Weights of a small mixture-of-experts language model, trained from scratch on English Wikipedia: 75.3M parameters, 342M tokens.
Below are experts of layer 2 (counted from 0) of a mixture-of-experts language model. Rows are named router (the router's row for the expert) and show model dimensions 0-191. Each number is 200 + 20 x the weight over its row's rms, rounded and kept within 0 to 999.
Before each expert's rows: a language model's description of what the expert responds to. This comes from a sample of Wikipedia text that the model never trained on.

# expert 23
What it handles: Together, them, played. Words of joint action and sport careers such as together, them, play, played, met, joined, along.
router,219,184,200,174,173,189,212,205,193,179,203,178,178,189,229,190,192,185,197,212,232,180,169,221,206,195,217,208,210,223,217,219,214,199,203,224,230,226,186,226,201,220,221,165,214,207,200,176,216,212,192,232,174,181,191,212,182,192,200,193,214,179,191,220,162,184,207,219,193,232,194,216,198,206,208,190,187,221,204,205,207,199,227,189,187,220,217,193,262,196,209,215,236,155,192,260,208,231,201,230,201,220,213,194,170,200,203,127,199,210,193,224,206,218,211,166,204,200,209,216,234,160,207,195,212,196,172,215,208,199,239,201,197,204,190,255,210,171,159,220,205,192,176,195,220,205,198,224,184,195,194,205,203,227,175,242,220,203,169,213,206,194,197,209,213,175,181,190,199,219,191,219,229,220,208,182,182,184,197,207,208,175,240,229,198,196,203,182,181,213,182,221

# expert 17
What it handles: Paragraph breaks, Ref columns. Double line breaks between paragraphs, plus infobox and table labels such as Ref, Label, aged, Genus.
router,204,170,199,199,203,214,166,208,203,210,205,213,216,211,197,197,159,166,183,196,196,174,204,187,210,220,210,162,179,230,199,207,205,224,225,219,210,156,182,227,199,175,207,214,200,190,182,162,177,198,185,217,207,232,203,197,176,217,196,192,208,201,184,194,223,207,204,209,232,175,212,219,222,224,185,199,224,242,179,221,204,166,188,223,228,186,197,174,145,222,193,199,218,210,227,200,172,192,224,200,202,159,199,170,197,203,185,203,188,202,218,206,191,181,208,213,167,240,221,171,192,191,211,173,196,218,190,143,224,217,223,203,217,209,180,164,210,221,198,228,191,155,213,222,197,222,228,187,199,213,203,178,205,222,224,224,232,186,225,207,199,194,191,194,157,189,224,163,187,191,215,155,206,208,204,186,224,210,199,217,212,201,157,216,192,171,180,208,212,170,208,216

# expert 4
What it handles: Word-initial syllable fragments. First pieces of split words and names, such as di in ditary, reb in rebounds, Mo in Mozambique, plus table pipes and colons.
router,229,179,251,192,166,177,202,201,215,145,179,226,166,175,196,198,194,180,198,176,200,238,202,222,171,177,213,204,210,195,209,198,187,174,197,217,208,235,221,185,210,211,204,215,192,190,219,227,208,190,207,215,201,186,194,183,216,208,209,197,230,237,192,188,217,191,171,230,212,197,200,204,220,208,215,160,179,238,183,213,214,219,195,231,191,212,192,193,198,192,220,188,188,203,212,212,149,172,219,181,209,219,193,179,185,216,172,184,222,223,190,154,185,191,173,202,190,200,182,166,205,248,167,197,191,188,172,183,212,195,195,200,204,195,217,196,195,198,204,188,221,176,174,244,217,215,227,207,205,192,228,207,174,199,213,194,175,178,196,185,196,178,188,196,222,213,226,188,193,172,218,172,222,223,228,175,203,223,167,181,226,221,206,243,220,165,181,202,246,210,201,199

# expert 33
What it handles: Capitalized sentence openers. "The" starting sentences or cells, nationality and attribute words like American, local, popular, original, whole, and "Nominated" in award tables.
router,200,207,194,189,186,197,213,232,183,241,183,181,189,225,213,202,227,240,186,175,238,257,209,177,214,211,165,196,195,194,191,207,175,256,183,196,195,167,166,235,211,234,217,184,183,195,162,199,187,217,196,210,188,182,197,197,227,190,203,206,171,215,194,214,196,213,193,232,198,215,199,207,214,212,224,216,206,181,186,180,229,213,211,182,211,202,200,177,219,187,207,216,218,198,178,201,225,227,241,167,189,225,192,203,185,230,203,206,184,195,196,239,193,195,182,205,220,188,208,224,168,209,193,208,232,214,189,204,175,211,200,218,224,199,170,177,201,202,213,169,220,196,184,202,229,189,180,213,213,194,195,183,201,192,220,182,256,222,223,212,223,170,173,166,201,195,168,202,214,148,201,166,217,182,179,217,230,185,197,191,210,174,238,196,201,193,183,188,177,185,233,210

# expert 30
What it handles: Table pipes and ri. Pipe separators between numbers in score and statistics tables, line breaks, and pieces like ri (Sabri, Snorri), inv (invaded, involve).
router,203,163,215,177,169,209,199,193,209,182,183,194,170,190,205,231,182,166,200,201,211,181,213,187,169,216,140,219,229,155,219,180,209,175,181,184,227,223,193,207,188,210,192,181,224,169,180,183,199,206,209,213,196,228,171,254,213,224,223,186,202,215,224,211,221,190,215,166,188,183,215,191,202,203,215,170,203,192,186,203,226,211,188,164,172,189,243,208,194,223,188,203,210,214,172,178,211,191,210,184,190,186,195,149,203,163,192,192,244,189,174,214,209,201,202,198,184,180,216,199,161,228,181,201,200,193,171,188,194,205,191,206,225,215,170,185,225,210,178,192,174,172,190,228,188,196,202,203,187,181,232,212,176,179,168,212,189,221,206,217,210,178,214,174,190,235,209,184,203,247,200,221,209,222,217,177,222,184,193,186,230,186,199,195,211,219,169,179,218,179,180,197

# expert 28
What it handles: Word-final suffix pieces. Ending pieces completing a word, such as d, ed, ide, able; also compass words like west, southeast before -ern or -ward.
router,177,195,201,195,209,214,184,199,199,174,197,220,212,194,172,168,161,201,229,212,226,208,211,186,164,202,202,203,230,176,190,156,196,210,208,238,210,188,197,215,179,164,201,171,231,221,205,185,232,190,193,190,219,207,231,167,183,193,177,221,181,181,215,198,217,184,215,223,195,162,189,179,216,191,202,202,230,227,208,196,208,201,205,198,201,185,187,244,238,188,208,203,199,175,205,227,165,196,173,254,171,226,214,224,204,232,181,195,196,209,216,219,218,208,193,243,193,170,172,204,202,165,189,237,206,221,215,190,199,214,204,199,158,205,206,153,196,213,214,221,178,229,233,189,173,199,208,241,215,216,223,199,163,210,227,171,214,228,189,192,202,198,197,231,187,221,223,196,218,193,202,179,185,217,186,175,171,219,189,191,202,193,214,222,218,206,183,193,177,182,226,219

# expert 21
What it handles: Pronouns and heading marks. Subject pronouns it, he, she starting a clause or after a verb, plus repeated = in section headings and dashes in table rules.
router,221,223,221,168,208,180,190,186,189,207,217,220,219,198,205,195,205,166,226,191,202,209,193,177,175,199,229,205,216,210,189,191,175,159,180,241,216,234,198,228,205,202,231,204,199,192,194,216,182,240,190,199,212,172,199,199,194,226,182,194,206,192,204,192,191,188,174,193,206,178,197,203,194,231,176,193,153,181,175,212,195,167,203,174,200,165,229,226,227,217,191,210,217,180,194,203,207,210,183,229,144,211,188,180,185,195,209,153,207,202,164,207,243,176,166,186,211,180,208,215,162,216,206,233,207,189,234,231,195,189,225,216,182,184,177,204,168,175,189,225,198,204,177,228,189,202,247,198,200,210,196,203,199,241,196,211,221,230,207,226,201,189,177,209,178,200,201,194,169,195,211,211,182,177,213,232,168,177,185,158,186,220,201,183,216,185,237,228,197,185,215,195

# expert 27
What it handles: Table row starts. Pipe opening a new row after a line break in league and chart tables, plus scattered words like great, via, take, cause.
router,239,187,192,194,197,203,207,196,182,184,208,211,195,198,213,195,224,185,246,220,202,152,165,197,196,197,200,180,192,190,190,209,199,192,183,211,211,172,189,203,178,195,207,203,216,173,194,206,205,204,207,162,191,185,230,224,214,228,225,167,191,211,200,212,207,187,150,179,206,208,205,205,183,185,215,210,195,191,245,194,213,211,204,204,190,208,197,218,201,170,175,216,220,200,174,194,233,172,205,226,209,207,196,217,191,191,197,187,232,151,198,211,195,173,205,197,162,192,181,192,180,155,246,164,212,191,178,183,160,184,204,198,182,181,220,161,208,234,205,162,194,166,183,170,193,205,224,195,217,232,195,211,206,228,208,192,182,209,179,172,162,198,181,226,242,236,156,183,221,214,211,232,203,173,211,203,202,180,206,200,172,162,216,200,183,185,192,225,204,218,215,231

# expert 60
What it handles: For and common nouns. The preposition for and common nouns after the or a, such as album, government, family, release, site, marriage.
router,215,204,230,246,250,222,209,193,190,214,206,177,167,200,189,201,207,187,171,222,221,213,211,192,206,203,179,210,170,180,218,237,185,187,216,208,199,188,209,239,219,197,209,192,202,189,169,187,220,244,202,172,219,220,252,209,198,175,224,202,214,196,215,198,185,181,189,194,210,179,172,217,194,188,230,163,212,199,175,168,210,158,203,176,228,142,192,229,227,186,225,208,190,189,171,159,188,215,167,193,214,180,196,207,197,200,208,217,198,187,202,190,185,212,215,196,221,198,225,207,209,144,201,216,214,205,220,192,186,199,253,180,204,191,172,212,208,202,217,203,177,197,171,224,169,206,212,220,211,215,217,226,170,232,175,210,213,209,180,187,195,182,177,172,212,227,208,198,223,211,220,194,189,210,179,208,219,177,193,172,189,203,218,191,189,170,218,185,197,171,223,199

# expert 16
What it handles: Section heading markers. The second equals sign opening wiki section headings like ==Career==, plus capitalized word starts like Ste in Steamship, S, P.
router,208,223,207,209,169,195,198,177,207,194,229,195,203,226,183,225,187,188,180,182,199,183,200,180,195,215,199,204,169,202,200,174,199,144,180,186,214,178,208,179,215,203,166,224,226,204,157,200,169,195,193,178,162,180,186,217,219,177,178,200,214,228,188,206,187,231,189,200,221,211,173,204,184,168,187,211,190,188,231,192,201,180,230,201,229,228,208,185,195,228,228,208,222,229,210,200,184,181,209,228,154,201,185,179,173,176,200,194,192,179,163,212,181,211,226,221,186,197,225,171,234,216,207,189,166,198,219,197,187,210,160,211,217,197,226,158,201,167,230,197,187,216,218,225,180,187,184,178,174,186,183,201,242,208,192,217,216,165,229,219,178,201,218,210,181,170,242,199,219,242,210,193,190,217,208,197,207,177,214,202,183,171,217,166,194,209,220,193,189,195,198,171

# expert 59
What it handles: The after prepositions. Nearly all "the" following prepositions like of, in, to, at, plus mid-word pieces ken in Broken, ibr.
router,206,207,185,182,247,172,185,167,179,218,231,200,205,160,207,187,257,236,190,178,190,173,229,227,214,204,231,199,198,230,218,200,194,178,193,158,183,182,198,171,188,158,200,182,194,187,199,256,199,203,220,203,217,208,197,210,188,190,180,204,212,172,211,194,179,180,198,171,205,178,187,192,163,219,207,243,196,197,194,195,165,197,217,196,205,202,194,205,169,209,190,201,204,173,211,204,215,234,200,221,198,197,190,187,234,220,185,225,227,175,212,247,223,206,219,231,200,229,221,203,205,195,233,207,179,199,185,216,179,176,194,212,205,189,206,194,182,173,183,193,209,244,192,170,217,197,217,227,206,213,215,214,227,194,259,216,157,201,223,207,200,216,213,208,179,185,157,226,201,203,202,179,207,206,187,198,219,195,192,196,209,226,173,225,220,203,200,200,190,227,199,180

# expert 38
What it handles: Sentence and line starts. Tokens opening a new sentence or list line: This, She, line breaks, list dashes, and field labels like Awards in infoboxes.
router,170,207,191,183,190,223,244,197,203,189,176,203,214,201,215,184,176,197,209,236,228,216,207,179,182,262,204,191,211,153,175,220,166,190,246,203,189,202,181,214,211,211,161,243,213,218,230,176,198,174,211,226,187,186,221,200,192,203,199,221,208,190,180,219,228,184,233,208,269,192,189,199,203,180,190,186,196,192,190,177,231,201,201,188,220,229,218,221,215,210,217,192,224,193,193,213,218,197,216,189,226,188,157,202,209,177,188,202,214,174,199,207,217,194,187,226,186,187,200,179,171,209,203,236,177,213,197,206,197,190,233,205,204,218,213,190,194,203,216,180,193,215,190,199,180,198,191,211,184,172,199,228,189,198,202,176,165,174,224,190,204,197,194,181,224,190,200,208,168,189,221,241,176,177,234,234,179,190,206,209,200,184,188,168,158,226,206,177,231,188,222,186

# expert 31
What it handles: Line breaks and ex-. Line breaks and heading starts such as See also, plus the prefix ex- (exactly, exaggerations, exile) and words like following, Under, Title.
router,188,207,243,220,215,170,194,185,205,192,191,219,246,172,181,209,210,208,208,187,192,196,204,192,198,206,216,199,171,170,215,214,237,191,163,198,200,196,189,209,225,177,178,176,233,234,201,232,162,194,207,239,210,217,204,179,222,195,188,192,207,209,226,188,178,182,209,213,213,191,195,224,231,194,199,233,178,204,173,191,172,239,192,184,193,205,179,198,224,219,206,198,211,196,168,203,212,193,213,189,225,189,148,213,184,167,202,179,187,217,199,205,209,196,188,178,163,210,226,219,187,173,233,208,177,200,210,181,186,220,219,189,173,194,196,224,201,191,187,172,233,226,175,194,198,198,184,230,191,206,185,224,241,169,196,196,191,181,214,192,194,193,197,186,202,176,238,184,176,248,226,243,164,207,198,216,209,202,218,222,156,190,198,196,215,241,233,202,226,201,167,213

# expert 36
What it handles: Name and word fragments. Capitalised name starts (Pal, Kh, Won) in lists and tables, the piece oph (sclerophyllous, pyrophosphate), born, under, and separator dots.
router,178,204,180,195,202,210,234,178,198,186,214,225,167,185,199,215,171,210,176,180,163,191,190,200,170,200,208,200,189,183,205,194,179,214,214,184,193,220,201,238,260,192,197,230,232,179,178,177,217,220,224,214,170,182,210,191,207,198,195,222,195,191,213,203,187,206,202,201,208,207,208,182,188,228,165,197,191,217,174,195,233,198,230,206,242,240,195,215,205,188,198,197,221,225,177,207,211,199,212,205,182,183,192,172,207,161,216,186,196,176,200,193,227,180,234,204,196,196,199,221,207,221,210,195,170,192,222,195,170,196,230,200,203,185,172,201,234,209,146,209,224,177,218,215,216,220,178,199,198,195,208,189,180,188,184,217,173,169,170,188,162,203,165,171,189,217,181,168,204,225,203,174,198,208,201,251,179,199,194,218,215,209,220,168,224,201,176,229,195,185,258,172

# expert 50
What it handles: Number words and endings. Spelled-out numbers like two, three, several, and won, plus word-final suffix pieces after a split stem, e.g. volati-le, exclusi-ve.
router,201,210,200,162,243,202,228,200,194,214,176,196,242,196,228,200,193,228,211,180,189,169,200,204,164,208,201,222,204,161,207,182,186,210,203,195,242,236,194,234,189,200,231,220,229,200,192,205,193,226,219,184,166,196,210,202,219,140,217,208,163,206,238,228,195,220,190,183,210,202,181,218,194,193,194,194,187,198,173,223,191,214,151,180,173,172,205,208,219,178,197,215,188,192,188,163,167,190,211,199,235,223,200,218,179,186,222,175,149,191,196,205,208,180,207,226,199,206,214,201,221,189,191,188,226,188,241,200,179,220,176,200,199,196,169,233,221,209,235,174,218,221,205,184,204,172,162,218,199,204,224,208,186,200,226,222,176,199,175,218,214,206,208,189,191,214,200,216,176,155,218,186,173,187,214,175,197,217,185,181,218,208,198,226,203,199,187,216,206,196,202,231

# expert 15
What it handles: Ordinals and quantifiers. Counting and quantifier words like one, each, any, every, second, third, total, plus "unt" in until/Aunt and trailing table pipes.
router,204,216,178,182,220,178,193,202,163,237,191,182,203,161,139,214,213,172,161,236,212,179,225,216,184,192,176,205,194,178,222,192,226,163,229,231,219,216,233,223,190,202,154,174,198,223,226,188,201,210,216,192,205,176,233,214,231,184,221,198,198,177,211,196,203,172,205,216,214,209,181,208,202,196,182,218,190,199,182,214,186,212,187,194,213,224,221,209,204,204,169,185,221,233,173,161,221,213,221,215,203,222,172,195,197,203,214,186,202,182,201,214,186,211,234,208,202,198,197,179,249,198,208,172,216,197,191,223,191,222,200,183,177,211,191,209,231,183,212,224,209,200,182,216,226,177,217,177,225,189,215,201,194,179,237,211,188,178,184,194,205,214,164,173,223,202,210,198,196,181,225,224,166,238,220,196,167,214,227,206,152,188,203,204,183,196,197,208,161,211,195,214

# expert 56
What it handles: Ti before -on. The piece ti in -tion words like ventilation, vibration, plus name pieces like ie, ó, Mc, Ali, ole in Napoleon.
router,165,205,199,184,214,226,197,170,218,209,213,239,183,238,190,199,156,142,170,209,209,186,185,192,191,181,206,213,238,211,178,202,214,202,204,223,220,216,200,204,241,210,201,218,232,226,185,205,200,187,191,201,221,191,176,211,189,200,216,211,198,192,209,186,167,171,164,168,219,219,201,180,191,197,217,193,191,209,214,171,228,178,181,189,222,228,163,215,185,183,224,172,222,232,187,185,188,216,151,220,206,216,233,189,203,255,182,172,248,193,198,167,183,239,209,206,216,208,208,214,207,180,190,192,194,217,205,231,222,196,216,199,203,190,235,215,207,189,215,192,197,234,190,205,213,177,224,208,212,177,178,226,233,207,166,204,200,240,188,200,176,198,198,208,207,200,191,197,200,236,197,196,213,219,204,223,227,219,225,204,187,168,180,191,174,186,196,208,205,184,176,179

# expert 46
What it handles: The, mid-name pieces. The word the after prepositions, and inner pieces of proper names like ern in Pasternak, Norderney, and l in Stockholm.
router,201,221,215,211,184,195,246,175,194,204,188,171,188,173,165,178,170,179,207,191,230,210,211,173,216,191,225,191,197,216,200,177,171,203,211,159,170,229,213,183,212,198,182,236,165,208,173,212,214,197,178,189,204,195,217,195,213,204,180,205,217,194,208,215,206,187,201,200,204,200,226,208,216,229,177,228,187,179,183,195,242,204,184,211,212,196,201,189,183,241,200,200,240,141,191,161,152,182,194,211,201,221,185,199,188,221,221,232,199,189,224,207,180,216,218,222,187,211,204,222,192,219,193,200,191,183,215,217,158,195,169,210,231,231,177,188,192,230,166,189,209,230,195,223,197,163,189,206,236,180,198,223,220,191,159,158,216,237,226,186,211,178,197,183,227,209,194,213,161,190,211,194,189,188,191,190,211,196,219,190,230,195,205,204,220,202,187,221,217,178,167,194

# expert 40
What it handles: Digits in numeric data. Single digits and decimal points inside numbers in tables and measurements, plus mid-word pieces like della's la and lawsuit's uit.
router,187,179,241,218,213,208,204,206,191,224,196,210,204,209,235,169,193,234,203,209,192,176,173,207,180,237,206,214,200,181,200,215,180,224,178,198,225,194,201,183,199,222,191,208,167,185,217,167,200,208,189,186,205,206,202,205,180,198,200,179,199,210,181,254,200,186,195,172,222,228,174,179,181,188,181,181,200,216,221,197,163,215,221,158,185,161,211,163,215,178,186,171,190,190,184,187,201,192,149,210,195,199,198,224,204,186,228,211,218,219,253,177,157,180,189,185,210,199,220,187,193,221,179,195,175,207,203,227,211,202,185,220,207,160,217,200,190,203,213,222,213,164,202,177,221,227,192,216,170,186,206,186,238,218,220,225,195,178,197,186,233,240,197,200,203,230,200,209,211,204,225,169,249,195,233,196,192,201,240,201,221,200,191,187,199,178,201,208,201,182,174,161

# expert 25
What it handles: Do and la words. Words or word starts do, Do, la, Ar, Ne, as in Doses, Does, Doom, "ties do not", plus "the" after by or of.
router,220,196,168,207,192,192,178,216,201,197,170,220,206,183,191,183,205,183,209,201,206,195,172,165,178,168,195,209,219,183,217,170,173,206,207,191,207,188,210,223,216,184,207,181,169,202,175,196,213,237,186,198,231,203,219,187,247,198,207,187,179,221,189,173,194,180,179,211,212,199,199,198,186,204,176,152,158,254,203,198,176,193,240,186,211,225,186,223,188,183,214,190,182,203,243,161,215,195,237,178,192,227,217,220,168,226,199,150,217,212,199,205,201,193,204,206,216,224,218,180,206,197,175,223,206,202,227,215,187,173,199,205,214,241,204,200,171,191,187,155,181,212,212,195,181,182,197,195,216,179,203,193,196,210,179,182,203,188,204,205,152,237,209,192,202,229,214,195,187,232,235,223,225,185,178,205,221,222,192,213,193,172,212,182,170,177,201,245,165,188,201,195

# expert 37
What it handles: Numbers and capital initials. Standalone numbers in stats, dates and tables (18, 50, 83,000), and single capital letters starting words, such as U in Utrecht, UK, T.
router,190,216,178,219,168,231,216,189,190,192,199,190,206,199,200,172,198,173,234,175,212,214,197,202,183,164,191,167,176,200,203,248,175,179,189,206,203,200,168,223,156,178,191,232,229,179,218,179,240,196,193,207,226,233,195,204,217,182,208,192,228,156,195,190,239,189,222,209,226,211,244,180,216,205,219,187,198,217,190,174,174,146,199,197,177,226,221,179,213,227,220,223,231,175,213,164,193,225,195,194,192,209,208,154,207,210,201,184,185,227,214,209,193,189,211,173,203,196,188,199,202,216,209,221,195,201,200,230,186,188,212,191,205,213,212,201,192,216,211,199,210,206,212,205,202,228,187,213,209,213,199,208,195,198,168,204,209,221,202,154,244,204,181,245,192,183,213,195,186,211,182,212,225,179,203,206,220,198,194,229,187,228,215,202,180,242,177,155,175,190,234,203

# expert 54
What it handles: At and table pipes. The preposition at, pipes and colons in award and infobox tables, and pieces like nic (cornice), Bel (Belarus), Char (Chargers).
router,227,215,207,163,191,189,199,192,237,200,198,186,237,223,203,216,199,221,179,216,210,200,220,213,164,198,174,188,183,213,200,242,216,221,229,222,207,219,189,209,229,209,168,200,206,230,208,165,218,215,215,188,207,215,213,242,200,203,178,191,229,203,202,200,190,185,175,196,214,189,193,190,174,185,224,153,187,228,214,235,219,228,192,208,229,200,161,182,200,208,222,177,239,187,192,211,181,234,196,189,197,220,208,169,191,238,186,203,208,192,225,175,194,204,193,162,233,207,183,186,203,245,224,179,194,212,177,210,232,231,224,220,173,208,197,193,231,222,205,208,200,209,208,163,186,228,206,194,190,223,230,208,206,196,188,193,214,227,210,237,227,170,180,200,171,217,174,160,190,207,192,214,212,234,188,190,200,189,211,228,231,227,220,197,213,177,217,190,193,171,184,217

# expert 52
What it handles: Numbers and mid-word pieces. Zeros, commas and line breaks in data tables and formulas, plus inner word pieces like now in unknown and recommend.
router,169,240,206,194,226,227,225,185,239,190,208,207,186,209,180,203,172,199,229,214,193,211,174,171,189,168,209,196,174,202,213,207,216,181,211,215,160,231,149,188,216,189,245,184,213,210,188,172,209,200,187,187,199,215,203,191,205,208,204,183,169,185,158,241,217,202,213,176,203,225,183,223,220,198,171,191,165,199,204,189,240,184,176,197,194,202,185,186,178,201,199,191,212,200,195,181,227,213,194,204,183,174,202,242,192,188,208,195,214,218,178,190,199,195,138,196,197,212,208,171,210,245,224,187,147,180,195,195,162,225,187,208,164,241,231,198,174,200,182,210,172,197,183,175,241,188,218,215,170,183,208,190,217,203,224,196,227,183,206,185,181,198,180,211,183,195,191,190,194,221,178,199,177,210,206,223,185,205,219,188,220,194,197,194,203,210,221,230,223,191,174,188

# expert 51
What it handles: "of" in names. The preposition "of" in institution and phrase names (Palace of Arts, University of Lahore), plus US city names like Angeles, Chicago.
router,241,224,199,243,196,224,225,173,169,217,178,198,243,212,199,218,220,210,190,151,209,212,217,198,193,215,191,237,201,215,230,204,206,205,203,235,247,221,235,194,221,195,201,192,214,207,191,184,191,173,176,179,192,214,197,184,153,196,182,213,221,213,209,210,214,216,213,198,230,164,218,215,210,210,191,209,208,176,214,184,181,195,215,219,225,207,199,157,207,183,182,154,186,206,196,170,203,210,206,214,215,191,179,205,199,199,209,228,197,143,197,163,168,201,173,227,186,224,200,212,206,218,169,197,210,221,186,232,182,161,179,187,192,199,198,193,235,199,204,198,162,198,201,214,191,188,185,177,199,205,193,187,188,214,211,191,210,205,212,212,212,173,218,213,187,163,207,202,224,231,160,188,190,172,235,175,172,212,223,178,175,204,208,182,188,189,176,209,214,180,177,168

# expert 63
What it handles: Em dashes in tables. Em dash placeholders in chart and discography tables, the -ics ending (Celtics, Classics), and words like record, century, TV.
router,195,225,227,173,224,232,181,175,196,215,206,205,195,194,226,190,199,221,179,194,219,165,199,199,191,216,168,180,203,204,193,196,212,212,237,226,180,213,213,210,202,198,178,188,198,211,192,216,194,198,166,185,172,209,163,173,193,204,168,200,219,223,194,207,188,214,219,222,226,239,182,218,198,209,186,194,176,235,220,162,197,195,209,199,164,199,191,195,190,209,253,189,202,194,196,222,194,199,192,226,232,221,234,173,231,235,161,197,167,209,172,160,196,181,205,203,202,170,202,192,210,205,166,216,195,192,212,220,194,185,169,222,183,193,175,216,206,208,197,220,199,225,205,214,172,195,189,221,216,208,231,218,197,180,219,215,215,170,175,214,235,217,186,222,186,193,224,180,215,174,160,181,182,188,206,173,225,191,212,217,209,202,154,253,206,215,173,154,203,202,209,225

# expert 26
What it handles: Kinship nouns and -no-. Family nouns after his or her, such as son, daughter, father, and the syllable no in Slavic surnames like Sultanov.
router,175,198,181,178,214,225,177,211,203,202,182,190,184,215,169,210,199,197,229,202,225,201,182,222,182,207,192,183,206,182,168,193,184,223,215,210,245,245,232,209,194,163,219,224,195,217,209,214,229,222,163,192,207,215,203,198,182,166,190,205,204,170,212,198,224,209,170,196,194,180,223,234,194,186,201,177,198,207,188,184,217,167,221,199,211,260,221,204,185,239,232,177,188,190,148,153,212,175,213,213,208,189,209,214,200,160,224,189,201,181,202,189,188,178,188,217,206,235,194,171,207,173,188,201,200,206,209,189,159,213,206,195,154,232,197,210,194,186,216,212,175,164,206,207,204,194,205,233,218,217,169,211,179,205,219,208,194,173,232,175,182,201,175,192,228,220,207,197,163,204,190,206,218,174,196,181,201,200,214,189,216,207,171,175,236,164,197,179,211,203,199,215

# expert 47
What it handles: Hyphens, to, colons, recon-. List hyphens, "to", colons after infobox labels like Born, paragraph breaks, and the word start recon- (reconcile, reconnaissance).
router,225,198,208,204,194,185,214,196,221,201,202,212,218,226,164,219,196,168,178,188,226,212,171,168,184,178,174,192,222,207,217,212,196,211,196,217,201,184,188,186,168,213,156,230,199,179,183,214,188,235,222,186,213,182,210,197,212,210,202,195,208,243,189,168,221,187,223,224,197,190,165,195,242,226,192,189,186,181,232,224,199,248,218,214,241,212,210,232,170,201,210,199,210,197,169,174,188,195,210,202,200,157,193,176,182,178,229,200,201,186,196,199,186,195,189,173,196,208,196,174,200,221,183,189,153,165,169,235,168,193,216,208,213,244,195,198,188,206,182,193,190,206,206,226,209,169,193,199,189,161,198,215,184,200,189,224,207,195,194,225,202,200,204,194,159,168,218,208,145,233,196,204,209,203,217,233,228,199,217,219,191,184,168,204,233,196,190,218,193,171,224,201

# expert 3
What it handles: Word-start fragments, mixed. Opening pieces of longer words such as susp-, det-, hand-, far-, plus For, However, won and numbers in sports tables.
router,195,214,218,250,187,189,212,179,175,236,244,225,206,199,170,212,164,237,202,210,215,233,202,196,184,212,198,243,222,231,215,229,214,211,195,198,213,211,227,186,211,221,213,187,228,190,193,215,174,198,187,182,181,214,226,222,225,183,200,187,208,160,216,198,234,201,187,203,190,171,211,239,210,169,196,196,157,177,220,186,220,206,162,193,227,204,214,201,197,189,191,227,224,169,181,163,201,203,182,177,192,215,204,177,194,175,171,224,220,190,189,190,229,206,224,197,215,190,202,198,213,207,191,170,199,212,200,179,184,215,230,193,217,199,236,217,240,167,206,216,214,165,195,153,186,172,203,222,195,185,217,231,196,168,188,197,196,196,198,206,168,206,194,188,162,206,178,210,185,181,201,207,220,215,225,219,189,189,223,213,235,180,231,187,204,201,192,199,161,218,221,197

# expert 6
What it handles: Music and war stems. Word-initial pieces of tour, war, mo, guitar, studio, often in band and touring text, plus the verb was (toured, war-ravaged, molluscs).
router,148,236,239,168,192,199,186,202,232,186,213,188,161,228,170,206,181,196,191,197,230,208,203,221,170,176,236,183,221,200,217,190,200,240,201,216,200,218,186,206,191,192,223,158,186,211,195,215,217,242,205,189,231,217,197,196,228,190,217,216,224,198,189,175,180,184,203,230,192,223,181,192,210,214,196,187,210,216,188,202,206,188,200,177,197,177,200,202,196,233,237,215,214,215,225,222,220,192,238,213,210,196,169,201,229,227,220,162,184,195,204,196,197,213,220,217,216,183,172,188,188,186,181,206,218,210,181,217,192,246,212,233,203,212,199,175,214,214,200,220,197,241,197,200,219,180,196,231,217,176,189,210,173,213,181,197,191,174,185,161,212,248,189,237,188,206,191,164,171,211,190,185,232,196,201,193,181,201,195,195,226,239,177,242,188,184,183,189,175,190,188,201

# expert 1
What it handles: Place-name starts, mixed. Starts of names like New, Le, Re, Los, Sri (New York, Sri Lanka), plus ind- in industries, "ever", semicolons, dashes, coordinate digits.
router,219,200,211,210,209,216,252,191,179,192,209,184,195,223,177,189,199,166,150,237,213,198,210,193,197,204,188,180,217,221,225,172,231,208,223,207,194,229,198,196,189,229,191,225,163,186,180,175,233,175,200,202,215,185,200,182,195,226,184,172,148,194,208,189,176,206,239,218,213,221,162,210,210,212,188,201,176,196,238,175,159,186,182,214,238,198,197,198,171,214,203,206,206,216,194,219,218,226,205,227,183,215,186,161,190,192,195,182,216,213,202,171,164,227,201,177,172,216,199,186,197,202,198,160,176,197,187,162,192,194,203,236,179,201,203,174,219,186,205,192,187,179,219,216,200,194,209,189,164,222,204,204,196,171,178,188,242,196,211,224,178,220,217,197,205,200,235,201,161,215,242,189,171,199,192,195,210,201,215,211,250,183,204,206,219,222,216,191,210,218,195,183

# expert 62
What it handles: Word-initial prefix pieces. Opening word pieces such as di, en, gra, susp starting longer words, e.g. diagrams, diacetate, Unenforced, Bienvenido, and some name pieces.
router,205,204,190,204,180,208,185,209,216,223,230,212,194,206,195,220,214,207,206,210,215,198,166,170,210,205,161,202,181,212,206,209,233,218,234,207,176,191,184,181,247,185,205,200,205,202,204,155,189,153,197,208,194,196,189,210,206,212,213,172,224,206,184,214,192,200,158,240,237,208,201,225,214,206,208,196,193,203,205,211,211,201,178,205,187,212,212,175,189,169,192,172,213,187,188,203,219,236,206,208,210,231,201,168,206,176,143,186,185,209,203,158,190,158,195,169,218,228,204,188,233,213,224,172,197,196,170,213,200,210,259,200,196,222,232,197,215,222,204,198,200,175,209,214,204,171,204,174,212,168,188,182,227,166,230,170,213,191,182,221,192,204,160,220,173,213,193,186,217,190,190,209,204,203,185,211,233,166,202,208,200,174,179,209,191,193,173,244,195,242,180,210

# expert 41
What it handles: Single line breaks, abbre-. Single line breaks ending table rows and list items, plus word pieces like bre in abbreviation, spe in spell.
router,203,161,182,172,218,210,233,187,207,202,217,207,171,210,191,163,209,220,219,211,196,182,211,182,166,213,181,190,216,190,201,203,204,188,197,221,187,178,197,182,169,228,182,156,194,206,205,220,197,177,212,199,170,193,211,213,189,230,180,222,215,223,204,239,226,173,198,210,179,177,198,173,183,215,172,220,219,177,217,221,172,192,193,204,171,183,221,225,246,183,210,177,203,200,190,227,160,199,202,201,193,220,194,168,226,212,172,182,214,200,183,221,214,166,223,200,234,220,218,239,216,197,208,189,209,186,195,205,179,218,229,206,239,200,217,185,203,194,167,181,232,217,198,226,181,182,235,214,219,207,233,194,160,226,200,221,179,187,177,195,195,197,205,210,194,194,206,195,239,187,195,198,200,210,216,202,157,166,198,196,175,158,180,218,175,246,169,177,226,213,206,200